Below are experts of layer 3 (counted from 0) of a mixture-of-experts language model. Rows are named router (the router's row for the expert), gate (a neuron's input weights, with its number), up (a neuron's input weights, with its number), down (a neuron's output weights, with its number) and show model dimensions 0-255. Each number is 500 + 40 x the weight over its row's rms, rounded and kept within 0 to 999. Numbers have three digits each.
Before each expert's rows: a language model's description of what the expert responds to; "comes after" lists some tokens at least twice as common just before its tokens as in all text. This comes from a sample of Wikipedia text that the model never trained on. Tokens count by the router's weight.

# expert 15
Description: The last three digits of years after a leading 1 or 2, such as 970 in 1970s or 020 in 2020, plus some kinship and title nouns.
comes after: "1", "2", " The", " of the", " on the", " in the"
router:579535484543491571505417551554477455496524474497502529458430450507468522557499497443435486487498493540526486509499513507541441500448535543515548476497462487558497490489551491476444488553432474521437481512465484453540518467531452449511456410495488578522523500498457497514529584517528497498532529412455533512568548476529530457462485439571520568547542528489417476463522490530479501551523493550495441474511493483532472565477520580494423531487499534520565491501451512404526568463532500532522460509486516453513501448538478569532534552446503468462531579547582485456459524443585493545507572508504564492531455519452539550480478463456500474447537560549523506495433419554535455467525504448495433507422437476523512535549530520497506458481455429449522446525529526550495491518430530
gate0:488474567513489567511471543530468580474509464507453466479469499546461435505462515523482489507534537531517481535543494458560516469530456466451467457487430508467546514472404560477459474472479514512476525510503566510562466547519485541491542564480546489526462500483563449483457471486506540551545530468527499499515593528537463484594526524503433458521493492515492563433549444512458544588506436402453531537517457457463444556481509488520590504546544517499506475516555472554493513425483452546486523413551544482556410526480538464507479595522506549514494534464501479449488527455561491527505513502501443524483483507504583524553467461568532427494486502529417528455494511449470498491569569458543510481533527543512539450515568548594478484542506456507600574457508498514481550495488489
up0:530485550447523503539476452495435454527498495540492526441499525495485532376523552510454467554530452430516525553515528589476531517524430471565491473533526417528496497506422419460510466506466501573451542511467490537496537527510540489480431556446544510500429484547483475465467459532508488454506525593510465527508527472496419564482522471619518516487467515478515442505537459519496382544506530506518537494505513522484535513532504457442460556482528503506429572500488511489425457495462474580402484518489550499527464496457465502493460517448500545521508482446481531485519523514495412476457461502421475485514531517513488490510450501517466575497474585528430455475551573449578555473449463485551506501514514447465536487464473554381518504506519547519519504541536490471485531563473537
down0:506461456447549431488464556536494505455511546435523511484526577532470404468459522577457526409607486510549480473458548509420479533451514519562585454572519443523501486479579435488507506499527493548541538468516476532504532481484554540493535516547529530398498525490483475453477480514558482513511508449544501460497567608528485496476417495487409469485516509525542521505550601542496561448512514568502524548545513456529511527504494572491522519562528516501493489456506490540528514467474516513456465495523488495501533547478515518441455549495482530463602520518464483502477567441511450492501496442488510485481587445449517567487510479535527540470622567526569478472558533489466470482542433480509517472512489529545520490491469445452519485557568471484537503560549541459484483501525487

# expert 61
Description: Final digits of years after in, like 1|902, 2|005, in biographical narrative, plus past-tense verbs like He was, won, opened.
comes after: "1", "2", " B", " was", " were", ", B"
router:522496538529508552539487459540479451459540485476479526489449479502473514537506512475437512469494448562521460506543500522533472531444554530493528439474434514564524477466556456465467469545436486412405506524512517446542549486513480480503471448510440577537533526496460519509574541528480559534511556423467530577573531505533532464448482467571534517544503526468476500424547449518473480580529524519483427460528523505517479539549544516510504539522521549532565511445443497389487533497547496533516439552479513477520531455440455538544563530450513470449472574533563500443449546454566473557478503557500596475534451497429540513490461426482510516544467540513526471479472481541537459494534526456533426493436480525551495538539533483483524460459464495454528433521504541546529453544439580
gate0:491520553455545557530433478550479506550539477518567519501488477526478411464556523510480496539616497512510478541536553480531467473475478470474478495498455517501525550490433519506538488505481512520548472467529555505541499551567538471524533555506525483525484548596565435475467451548478577481524415523472490485549501544548585396504534512496487507485540488462494497458571485539446482539451541441466575490526556503445468475483486529495540457556573473555454484458518569506507553476497447509491556451543609479495488479539530459532477562429425523479467543504512456487493544490519394487577431486481496520563507558530552558539481468583562464528498522503444484533532494506539527474496489483536454477586511468479470475477474456530533493513469531493633500462517504470498511502465545
up0:534499512456471470552465522523403482539507518508520549502550559488457508459489529523444442516548435471501481480491532519519552540514453487503494470470577467501504483550489485512508472525463483527577521447553549484492517530484556558466528497437513518460515528580497509455520470493462546454559495510460510606475561494457469457485555449552490515503507496470457459483473523530513419474453531414510584476464490464514516454550459425458458526528529478513470491506541541443514435469495457521456536492492541450461508481508529489516540450383424538558461494509498506435497567477527449525457411538539468464469491532526524532439460446465479579568450612475476486513548481493563500551455445490575525474567575400485556537585449484535475464495482514550518522541467470452520481542510519
down0:470460468473524429499502494527538546479445508464488530470530544529539439505481458584554452465560428549586536476541523542458471544478495453529529501482484510479559459457513469489436488501525480491515409461471493559479447413512456453519487517518499480422404516544454494486514498517508485473552503572486533509475525534552503382486438537540480526518463508496522543484499540522446550499460482494462548586516518550513520591514542569512505522561443551547524496493450425509484484504556581560448454519487445507542556466417532565480486538426530537532600577518541480475407473484534477514535509468496502420593548466467493504464458538514516524490471536514488504465493504485485468484500420491492532459498594462587500457490475483525466478529525525474508487479516446485483492578511461

# expert 9
Description: Standalone small numbers and number words in tables, scores, dates and ranks, such as 3, 10, 11, two, several.
comes after: " | ", "| ", " ", "; ", " (", ": "
router:517560521524486534526455553549508504410521466515533520472456515466501510547443439464463514475522450532540435512509535573514476523468582521532553469540464481558491418510533454485463524545407455504429522500449517444562542525469489474502464531539518539607472493490499469525541549488547550509515525414494582603588513444558540436433419470553525543571511549538461508460467546509470499558521558561454488435573497503538471431464515449483459527490483554499555525469472476470486556453527512487480554557541526457489502482440483527495534559454513478529481496541463489434458516459559515532532526574524545451520474531470501518524532482536501499493492520524575456487490500516497516560519545451529452473458469520539530546489473493460474464533503430448479527524504504554530438540475602
gate1:517464463511500510450492473495458484564486499471529603499502474515423513456570601556489458545484512497476473456547564485566470458433471516544518478429477517475524473463468458462536517476531467464525565442498560523505545509515509562513500530486525434494542487481523577505579449566543450492521468503500391451482461540533478475555563460538480499524512486533542535466489451475492493551513525480507544569533481455484510439524492579511492471514499447536475502420523466537527507522491511513496478519429539392472494502494507471511529513492468454489483491490493472559578574430477515478475456512456445545584461569615483534461456545505494518510585573568449527499532523426521535497497463537571483553479506507493438458524576471485521531516482503564466485510479492522473536483457627
up1:398516512495388481503531468480543532457494474525530478467422513485587485514457395428520429476507505537496499449503542502420524526574529464488501511526464482521452579515555525514550595538536514491460469485547483484491546462524509515541503479526547533475507484451455460479476532498528545514450507504493524530485495483558543456530533563534448479467523492491546474464495564537494523446526485524429517506507518466467653473434553497449473500465438521530506414519503573429493525503463448461535509445461480490504498528504519475487574528520567534470492451526476499457544481576499488550460506496607497493422495492472511491534508436548513472614551487440491479507498494508433538558408450502439458482486492546505559516481467518521487522594516478441450539492468486511546534486500460
down1:470555495474512558566527552478482509558397466422489449556455499473552507517504531500453457509486493497514451508469523485417540512432447532527502515425554547471495554545526509491513490452555583476482570492487530570505458540534526429545522494506550540508476505512419490423518549490514564464439446545438477552471432484556453537506489518537497476416529533523545498500568467469503418503471536449538525481499535497515545466475548551456458529495514458480581471467518539528526484551504494564523503572493511417457472493518511461449545532520538498485462516442439477418464457482491532492433491531521540519481446589494503473506508435525538528489533473536465476525483498552549554453438402582525514512547543453478494473457492461573511529507563526525480548504448563499448566453519465

# expert 43
Description: Single digits, mostly 1 and 2, in match scores like 3-2, table statistics and decimals, and the first digit of years like 2|020.
comes after: "–", ", ", "| ", " ", ".", " | "
router:551511576545460557535470527525526465463510494496496552440421517517521530548475472445461492478493507569531441549564547568546478550488546506558539477570438465510450525482538466518414484537463469455505517472475447465506498437531447461513495476539439479584457512449515491499539570510527533555487523463458535536555559433531545442481472491511514612552507566553450465417523482556449487539559464511425461456531514466503469499533524483468473533495467546478536482478496502460543516474537483504502495567541530470499530481448506528487519570472523548472430558546572497468451588485559507540502565524472553469564490510445529536488518446521493525497453604520540462491454473516520475517563522434570444520429498526518513546462557505416439496500458465489504495532499536546518479561466504
gate0:506556597463524519511446499523445547537507516554470557488504485488473455478518547498523471491490452518559502539509552531571454553510439464484442457526500519469547522474409489544498458395507500494522508500470529454491473535524459495536534457487571532489490521603531445487489511474503522610511436500471473450558581491483542443549510583516519458494459464494496515402595420494487501516509529456479532502472476483532481512506478510471482440571501527594442533506490553481506460531543498570505514481622522486517455486491484535497503456436488485581491529448513502508505537450523482517473483519470463533570463462519530512537467544528541488527393447478449526503508449418527515475509503490572445429516560494499437490497573476504427563507448530514587547539489443525520494474452504
up0:532553550420535496564546443573431504547528556534497541480469556508487563443512517515526456527502422504512453520474505571506503576499547458533437387516550479500552484431427507555557480461487456533490542476467460478566499520517489512472520448461543568467570479559498538478473436475514476530500516511436506483516574464474547458530494491507517489528453472521476422470504471489434435456523484479475511521499513505554492484519484487483499522528520479557483535488511516489514504501515549566465463540541462521514474451478488592478482501475463460465547493420405514486514555457453456518468495532467522519557537514504436558494436516475449513504525559549389463502572481428561497483505433499546453450543515523472507511544495434475452566461454509557502547528545491532483454565414592
down0:544490477501488448463477480529555464528431523535516469466495529472536483550529548512484502417470474580670480512531536537420530475454518529428539474550524474491511500516523456475463473518533408463486484370455524511531525424569458563501487508451477480483513558490446525457403526485494470525486531467496544427450515559520454441528553476480518509446522530445551454481544537510454530513490442545472477511460531533546476632485543562474498507508477532456560514544501530494504458528500563536475471509480426514462502538502534541446470536489481550492565470503528484490462521497494509491505513520522582475577531476480454560461426509496494566441546558564550486528471508489540537456515491500445538559448485525478473480483535511450412479478466429462507492529554528492463491518503468

# expert 0
Description: Possessive pronouns, prepositions and quantifiers in narrative prose, such as his, her, after, under, one, last; also coordinate seconds digits.
comes after: "2", "1", "| ", "′", " to", " after"
router:570533548545549577499431532540448473478530468510519464450483474435472559533493532489481507470520440536529478509522479575532476488488529542483554514505539503551456502507533390455468496552421481531463483574419505407547497525498421491515449427504495461532480547496463521504545542518495528465513540474466583556494531461534543490428492428577550539530489534532498513477495437552460474539544497574440471469530495565532415476496535518483490557490489555484550520454413483429535542500527489464510473567477531448553504444434450541478565538443513455469559497514510466451495554486560503515501538553487511479570478574400551534517478468437496496455492541520529502492475460506558493533563520473545469510439494481513523534515499441469491488533472485438484438538529496535557458531437529
gate0:506504507509563552490505518493492537515531469508504530503468600527428470521505521483552495538514516498550461553547553458572504450552466448491513444506454505445492440496420466459461481417477523508517475452503544492504505466532497500545557490570574468560533521578602516464463503545521506578487515501502500499489540496540470426528526541454484504519470440440480539471574475523496568547456540433530563470489603516448544521504440559514528442554540537480499482491477518510536483523520449566484549487542496470527494457509589478535566477493494545530448511525524541413505436480538430531547522501474464547508535507531500454521402516499511495463500530451446561443509483484507573476577450483529527509552523482486496536537590525516521456523452496480604574456538508430483564491431499
up0:491525520450462556526495531482461489600500504550602504558496563511452508430427567538484407510504395503502465541507477567452478475490502454518511507506528392516486434507484452502449428526464452485436519472513488474545579460497523511496497478503530498521456486551532560515503458582483457507516526491454518538479591449445471528461464514520498499500466522449517441474443521460503523521467524501494503508529467557522541529583440430505464477506505487562450479518559499444432503480475517493464520555492472482511503424496514487521524562393444489505474484489464475446506508483527466550518476503454449459563462510520435556484511499521517469539540563491453476541519542478618552430490485455562521524515574472431495498532462463444428532524531539508539479509554544508543531559412509
down0:512462448521512514517548510589526478497517516473465495512480556464429510510487474500525480506505490491478521500520498501477480455421555512511577507540517422490532456478542472474473481495461489488526503441496512519492551435520492480445456470474525489438491501496484546474458441523557440538503446572558614490517582534424525498442482414482475516603423490493487521521449592511479494526514491521553546476488492461472487582549512568516532460531567543543547499509520483496461517479530469626441461523602458527548574555488475550460420484497502562486566416520512488492470554542503504538539524454520580480537538429462545558500488540530478511502502527529538492434528522509503514451525469495400477433442549515538521467562510504443472473483538448498506536500486552459530567559456499

# expert 49
Description: Short inner syllables of foreign names (Th-ib-ault, Tayy-ab-a, Sh-ri) and trailing digit groups in large numbers within tables, like 24,940.
comes after: " | ", "; ", "–", ".", ":", ","
router:532493526527450537501478473556464471495548470482520532446451429534451586556494476491487505477502448534501458485557491534505493505444563502541597492498471513530495469495524498440498494586454472492480471536395510449532510522542469522494420465528553555542525521494483560511608572495494578484518502521485543568506552504469527471452498431544522533562530550503466506472515467524414466543518501525480459489522522539530501511508536506513438561477506516477548477437453524414493555481535503464497477578525521484540499455445458561553547564460562457456519588571569490490480554449563485550536567527510602528593458527470562533464503486495474490508488558513580519472475452531524459526526521442522479483440465564536485554499522502443455467484462476445474464541541519534564462501478529
gate1:456512465495512487401446475488443503546601456480514495528497497470522534492485448572525504522553500504456479510562522460521535515448528504513414494491566523507481540457424565510572529523527510520635480487460522501532475547503505474479464479476508484517530501452548513474532484437501502519495498506490414547448479602489513546509586476524495501578500491554503454530499561469522500487516572515510525558509484446473498426554478506519472467481563438468525514461434450535536503495475546550453511467456504482486539504486447533589522480522483516506515421541523470545552546525460505515446522475503456492579553557592546474461495509566497527515560464510518493564538566458542502531582431452465541518490456467468427475548541530501449473475475523501485486500429405512537541446578578
up1:497489468498460465541552450530557515482532526462458507524499478521480487482546473471493519530487524505498541484480452573464469450572510564488559467483419475511486548528639469511468570479459500485452562487568443476446486466542465572550491502519484462471485500435459501556517564450475506468494501437479550430506469530494551507490511511529510462492509480455509470474477487526565575423558382502456488473484481537524596508532555518520524505506440546538494499518494537517473517519500492531528480484436517522492524528529531417518481510556537471473485539451485489506485535400517495520544432479460525471422397524498486510495487498466521391515444511516462532527479518523355481458420492588464431479456548544513522571492492539482488505544525486431489505557514542441438496467446529
down1:454529493492527532543470547424492511544419634584559473512604442465544509509469447502538491461557429445492465482444492513490474523425462580550455458508512562463517562506514509462536477478462563541474491502454532551506486570490490540501572466517507538498467473527499535476513490568570530489389480516449438504450467459499500535542479511451504460477552474428544548505470468519501471553527535513464506526530493501498513386487553478512540509526514431450531464533534501453435503496592488525509471588522548478548486480510500527483505518543497511517477394530520555495482486525472497486532471492581489525485539538506526449515548500528504592541552556475500540537538541523468508517454429469516506461516451467502525451428440480390493449522493519559493478504525537480557468502488525

# expert 11
Description: Double line breaks after a sentence-final period or a ==Section== heading, where a new paragraph, heading or table begins.
comes after: ".", " =", "==", "===", " ==", " ==="
router:579461504530504531467511536528539464485535454469511513454452488503461538507522430457491543461524467537502418543499513538514493478464573512520528460483430466533513554483541476479519541515474493399432444510403518491516596549509426403516485470500503545540522565512527488513579515540548469512528397461469537507514523494552515469528508493533488546499586517528462500428510421469468489577516564532433482474551543583561439521483499514492471532478488497526515445530473479457543569499558516547538513552457524433461476419462467529431519550510504475486452540535520492510439537507541430519537527490497525486580509560474542538596512525516506514486434513503537482472471464580486511522485470439541463462468477563512508505496543489459556436457451502464500464539510514563440407535478503
gate1:488490510520489543495453496508453541480565536479571484578468437512416555500542465517534495540456468531487502415572480473498464483541470557508479549463469540490530483487448465523532536401469476452522514474442490496508488546519511540508497545440505535522528567450513555571490513515540495516526480580434464535501498541512548550521531501529500445560510489557532495482504473492494515511498506548572516508527436491471527406618441536502444459541529519512526492422450532439498519484560504525476447438482501464487382452534514460532545493514551527431477569502427480504511610487421585523474552575541478556558530543573490545453494503498491506523545521470544501549480554498465456476547490485505454453529468463410495546525502485527480529459539517511524575489490494531518503550526591
up1:476497458479480445504512498459542508579470593398502557438479482444497543589499436456509518437520549539531487522458522581460526472576489545503493517483485529491486553484536539568492558563471501502588537509534419528535555465554518519506464471512455519478465482495498482580485466491551488508590457475473494479467598506528505531551517531516445456491496486516486497466540557523502546494578447494496541454531549501506578395541509503476487478477511470504540450540493538572483471515560492553487508540521566510501496541518426428536479537365518589491493519487526503490510478488503460532545457511517506517397457508482511517524484451534564533481517473502470468572471496470527536468481480497440447602429512558520456519578504549482552495517507446445467531475488489501494465507547446
down1:520490448501559536526531570484506514551452512483491504401444510454473447564544584481452540493551403450536519489495531463483514503434473501488488526458449427484501522496473549441531518433496524523470511477506561573474567525509470505508485520537522509450506540534460484453509495524432512475370457551533461433485503468466446498512457495540554476557501519504497572508469487493506550504439485472542522507477568476476499473494501531478481497469495442476496450517490540500527481440457493597481525460464472543422552518561468509461465581488507496451468513499452448454491490521514528531426447495550494553449522536451554444500557434542522546523530483497586554558416579574491456558489468546507487530463465533510478506484521416504497551473535525494576491470501481516595551463522406

# expert 59
Description: Digits in tables and lists, the piece and in s-and, and concrete nouns like water, land, work, art, building.
comes after: " | ", "; ", " (", " s", ":", "% | "
router:548485517515467545518450464505476467441483484489526504435452501503473593506531531471476521446506445523521509485546501566528489542489512600501547489479423473553492489485540479491441462517422483490486475510452487411498520479505486465501450467506553512563530517479487577514576547468470536482554519469463537572589552470449481464447483464545541530535531529519426475468504517527460500491559549522419471423500481531545414544532576534480428520455462544474550492477424524427509545456578550552471495532519535453518473470457485551482550567484537421497526540561519478435457544405543481532506564555464550496579485579475523549474480469464506498483497570540583492519437460562528463505488514441527447490469491477534520505529524494469471496459513454483523487564535501553519473508435501
gate0:526568579467497535470493493499454565492519403504483466511506498462464448442546533443502459512436550505534501512508536436551431471558466461522480493542465489474508515453430444453478442437494482560490508451500558411481481544548547522518521548578526476534468494601526458504424517587496512530500457480497483502525494541468508512489545536573538496519489440493511497476520527487478498516505473464451540469471497531503512487469514454519521497556479534516462543499490504499515452515554470554483496384546522427469441487467497490478479512536450501518503470465514483400551419399545484497468429562492460473541482539532509529441519488537505495528424491480431502496467558443418458517476488416509540459570518534482489432457592501450513561489567548483572514575518453540431525511516534
up0:481527584525516480496518477482435491542478454508495465491497546496455551409541572483489528604436444468467454448568474504517461511527498469546474481538551487527549455433483431487478458468508497560486534524484550451482571492536561482497527506554540491489523543546513472475554488568482478457494521560536505568496551551512485573481497534599535501524453508529461450519467524458472498472516511571509537464475472556506548461592510488475493476471453516551445538477533448484475543509475535552479517479518488433541528484447471518475530478475461494507474542491453518433523454461463499528442445554428514534532523528504412552475484467438475597571498551517448401519557538417532481555393463490514547454503511499441527476547522504511498578500546498503464513561538477589544508511512559
down0:561542510501483475519517533581494486485514493479506516512480529620455551496540444466484482490533599528492491543521552514433483508479516526540513480491478497520579460383523518510425492524497455410490478465516505489497549458549541593428490528495517529463546461465489548510427524474474435518468476487484513519476519557424478503575445525433492506483502507503510482559496482521485590452507498494586491487507476538493505502533576509499518572547512507471520528462566453466515532520498475592415503465542470520525517480532479519447484491430571562559542539521518485453458508562509435541523431518542438455524608445482464532499470532525507473515558491604531534540524434417473480444454558479500525460474467542533455559495482551468441489533460459521553506475498471480500464578520499

# expert 57
Description: En dashes, decimal points and pipes between numbers in score and statistics tables, plus word endings such as ized, ment, ated, million.
comes after: "1", "0", "3", "5", "6", "2"
router:555477517544499538547459453510483469484558473485527552452478501526487551561539493442426500437473511525515493478550495545515474553488577533503533495489477479535494557477527444473468439518437492463497501504488437419537507492526467482484407467516494524521535507451453527530590512521517563494527500423421546570593550499500542489472485464572487511523512528489439512459589491497452468584580506544430427462501486532526474550511554512483453532486511550509584517504454516431522538470576478424539468552500535465484521488479534565527481517489574461476444490545601490496467567464536489517480565517487603496561478574468561548471472470489476520546500516509553497489459471555514436476540544433484428474456505550569500541507553512451469472465475459466482462505512538545519470519449487
gate0:540472543484483496484465544560425488501554499535535444482493467504519519438531578417487477513491519492529474538637549454542472499515426397494445505530423481497557464556507466480486452513564505482534487490480526459510465509527505532522504484520499466524494473540572516511444400511470563550550468490508543575493548505528475466556541537550477500529520443506509450403525542483486522467502534381459582521453505499502406449477488508495518483542447470460496479504532514502463481510542479521490517495544501432493456475470505509499498515538515483532519436477536502473556493390506489537468459517450459453525499500525543504479498555588485531516410538489507451527522514478532499464534540419560573526514515443550521419549485490462472534472489560472526627519512456597463507498509485
up0:533522466477576550547500496453395481547536488570519504453504486510413530470521535569524469538455463457496474473509471517520482520491490416517453411541561473450542466453427498528490435565464463548461521517484551512491528482532515465483474578476577534453443500513493581514503468574494482552569532508502468568522546504539475545491536568514519445493453581481514474498529501445479508542509597481498494494457439539549499528569479471505496500457531468499461484474524498450467549436532507529487521528541502453538508437497492541524508458483472504542505506458443419429476476551475550507404448520372495519572520544521449489526458418534502541525496502490440465520548513488576519479452413480565494496542570525467553488540494489510485550515572525533504499508504497540504560520429511
down0:547503462484509439536516523585482467519450476507513502507444548479572475520466454476505529494508560479578514501469494533427532538448479574489511478511503482482524509507577500384458490545561487511544517434502453509520516432525469527486545553546564528448493481442485522501454407492517451525539436436601517490497479575453462489524474559467473504520493479447520495513500528495543464516475426510542502508522487487503488532523568577523523521535528593501579467492473522495569535539520511481518505462561444512534501515456554509435532490494459536478523500564552466433435537508550485465514457535512465450477571447563432545501526510477450573391501539551566492541481523520423525529566438540473444522564461540518503455505534534547528414483502478454431488485516473480490520577524463

# expert 25
Description: The conjunction that after verbs like argued, provided, interpreted; also this, country names, general nouns, and final digit groups of years and numbers.
comes after: "1", ",", "2", " of the", " of", " in"
router:561482484546488574541485471578503474486513495498532504466455474496478530565479507484417496439465479550509534497542463550553473519441583526512572465499499495540528496464519454456461472525447497415468447526523467440563515472510431481509486487522474560522511511477460528453549551514520564510519531431466513550520571481524572509471466477568547534524525542529457479493536472532467482558538528544420395497471500538532483548513538521467512549504499541465594467478447537453547533460538573527487484509465494470534517455446475544539549539463547524418489570546501446433408559458555497543482543562470525524500437522486587572462470438485465530478465508493554511488475450525570492516572516443463475469443481494546500541522571509442483447486487417447462501535510524520538516521447523
gate0:537466517475541504523503474508466544463499532502486431489487478460536431475518541441478453499547545542540516523546510447565411506565515425527536479466447478531504514537452466483491477483534454513474522458495538473508556492536477550535516498555459436520496404528491510473438444473577532564557477531476528498485562545532506487537473543591450487488490494485523506489589446516490598498530504434429520503530465492478397501453479531491498426624553499549498482486524563449548463512543522526489553501653569517512456554506466474512504494523475513537522483526479473468482456445496475566509431514541528479496437490550569472496574505543504416491483488446495522520532451519480565465493547434485524471498539492547499443498536516483493539565417493410505547530540502490488527549523482
up0:426489547476557516472511519512472420526551493462525571485514545542430571424489535490478484525502451458505471547539531503466518518548481507544499447516514477486504484489476494475520468520456497565500552461524502557539589466495550488490487540473526541481515499577531531490491454492480523494522525556439487579499570462461465512525511521523473494532462540505438492544440488469446459534490545420517567441458497490496535440587491463466455443431462543434440502541561454501439478564497539553490473520494503439504473422490520522497474504413471528506476523490496480474501489494541495514426535497394429490521577494464450489516437471533474527555518633553489514516612515502551548457488470495604527495550468469493524449516468477486505565473441417573554468514547517543515505515463532
down0:502531452485487500519451471483509537473446543449482477507554506508488486512509450406551552475495551512570559537496553489435469519494496513500594481477507507480501491507584490507486504492589399486547533465522455518491487487534471560513505527616536481488455504504500591483496508473545483636518504467500539536511554554464483452455479504532466572513467474454537532549480549556487518482530458449500548500461517468485446517502513540497475533594503500456536534492441552475516505511515561502516503434659441541537554547501575498502485483478522506520561483512499484477496453485491398484458473466455479510531504528514464570483475445502421480464485470491569453451574497462508496497540435438488451498485512438536476537470539454451445476526498438422533484484491512508458488543537395

# expert 32
Description: Leading digits in table numbers and years, plus word-internal pieces like ic, iv, in in rhythmic, ridicule, positivism, routinely.
comes after: ".", "–", ",", " ", " (", "3"
router:571488543547472569562439469565490469440533480478439526420485476495461564540523518478468552439488503526512504485545530521526506525459558512552577462483444522536481528508572497452447488579438492413445487498481484440507510481536471472493463508524509527530513514510489533489509530445479545493518472423462540528582540493526534457455526471527528549540551520499432482489543448533440454556539497520439469462557540493485499512510515504483441528480488560506577463444432516433549540439541522492475493543489550432505533450470562542513532546453552517426484608594517484456443561456573455515474535557498598510561476497501560533464467463520489472485466537497575486485452467520559440497536524456521454505441479517551494550494560451444469462509520446440496488529522520534508478524469531
gate0:514496555454602510501505549526475514536548539582501456429535468513448423529512476463493444539526516442538529525582550449559467491536473458544544477496429484485529548486436503448464497533533528548470525498468506499468567605538463512541536542555573509582491399557530473477522465440465566496560450545498528470513521501520496448487528482507428447455461427429493511488489511570457542476509494549481593531514538530433463457513485546461508440547517507529462513516470542538485502471496497510520518456584528463451458530515491398510486493484470544474503505473537509524533497448521456578521475514459449511548578540498570464560508528546487515481511457488502518450466497476449515502536528534506470489564472492498454470477550455549500485537464481506573562521539414467532587462437515
up0:479503540485581475525500499565414465572539465561532482474480582457434496450491567549492455510475426469467469508509486494525526527506496494510494467503619505517518465436484449545529423413490464560523505490503548481541508485505559549433485522439521517466502489561532497464469458577521523479530579483530454597559537528471481554511480523538448485488453565514551432500535485483450415458482539439522485500488512500463510507514492503460525546504453491456448484497570484490490473526474570493519485535500474483538508524461526576496508501494512505542497495437425493471434525536473511452490483487537502445487495520515480466466446486505496487583486614477424412449605548526547490494467420483521475528544537471438546470570436559495459510505501520517474546489474526557500512614489541
down0:514502505520453443502457443558509519477441576448498532450438537535517413499544471461510550450550480524562452493528578554469470534486507514503532530524455471488597467482549469493474447420499545478525469493484518533540452424546560534458528458483552513450527492466538533505428572413560461453489523455499526524493511556485444482507474508548450505489507483554569547556557566575507497485455573486523503512503519503489587525473535575428488484557497536524468509484530470514500426447461501499461462565466408540518552456498503489454532538482528519539562491566478478443374507521569460502519554515519485522529513439518478524475460554492535533480575556549510521519511506434494532427522521533472492483552476498558520541501473543438431522529470460501451543430483526530475496532531494

# expert 30
Description: The first digit 1 or 2 of years after in, parentheses or dashes, such as in 1936; also both, either, as.
comes after: ", ", " in ", " (", " | ", " ", "| "
router:534487571562439560496454550462482466510455469508464530483452523464450558537470514433450506516551529539550477461557496543571468525448523549553518498535434486529474477470568484503479521561483454484454508485495478415514526502468429442530446512520518528547447483510480548455568552489488525498528522434508537544564513481556558436492457471512515553551536510531477490431468500501441491566535519566455448504553494490542433516533544485447455540478492555454506511477463511442527513468524530519507495586510532445478540465480532517547560529451517576484492527572546513442434545434519449539500530527443516485585494507483556526538556424565462544548478584515566499481460520511497479529507545416516441463441513439504483583486527453453515468503480462434521488540473466516511441555432495
gate0:544500521481536590545520504466462502495500508535465543538508441501443476465536496522575532487529475522535472475573519491548497549583468463508450463499452489441556443487419459487505488462532508506493477496461563479502422525534517507503541489543527507543524528583530497500503512526492590550500433591435496527531575487515527460538503506512510456472528462492493475484530473457456509461450537436452510558463497471515525545461542507473501403579493534516406455446485543405429445510507548506520541449590602471478526535527485489515560490476462490582510522487489459490500469477492444506531482467497505541565518458531567509563465550597536512520448514491506525494529437480439511470453463422539494464500573513513424446589594510500497524475447516485526553458461480471541550505471461
up0:498540517492544559539553471444424476565490531482491565496454488519435623429556514494526502526524429493486472459557486528501516561564480459495497445446477474457528455464458476507538466536552468522487486438464513512487496454529510521454495474444508550530525494578468555448500457524495516543528484596435450569514575470542536478547474518518540509460558542486518476535507469440473460432482500474431520548450512563506510550488553448456482463498550487539438463481499520368424454529518550517473499461482489473486538520507534551521547493456473488560521488490481444518474516516481449527507444471515502540595543486495502565525475458538530510544539561478482467480559463460555461498430408455518517490487536543458493489599558500460516543498473547559490555500528532502588517573474514
down0:507537496466582423533447470556511494519486535557518479435476493467522428494500541502497456443476458523605498491561464530429469459484488474570542510515521453527529497474567469443462428522525397473534488383501493546529462409589501523519503501470466460501525524483453439467457439448523495446473485469519539567493537504566493482517483470514544535464499537440476482486555481573446384467515491454495482464457536498522506550493528562489532482574559473460537488503553514470508522478470568484460450525530452486521515511432514497446509523474556505470564483494497550460471532487514493481461480578525447453585555461529482496513436494485458530477513569556541506452474443457545554513583426458464497534501486566544443521509522499473460487504487471408484521450516562535511458525509485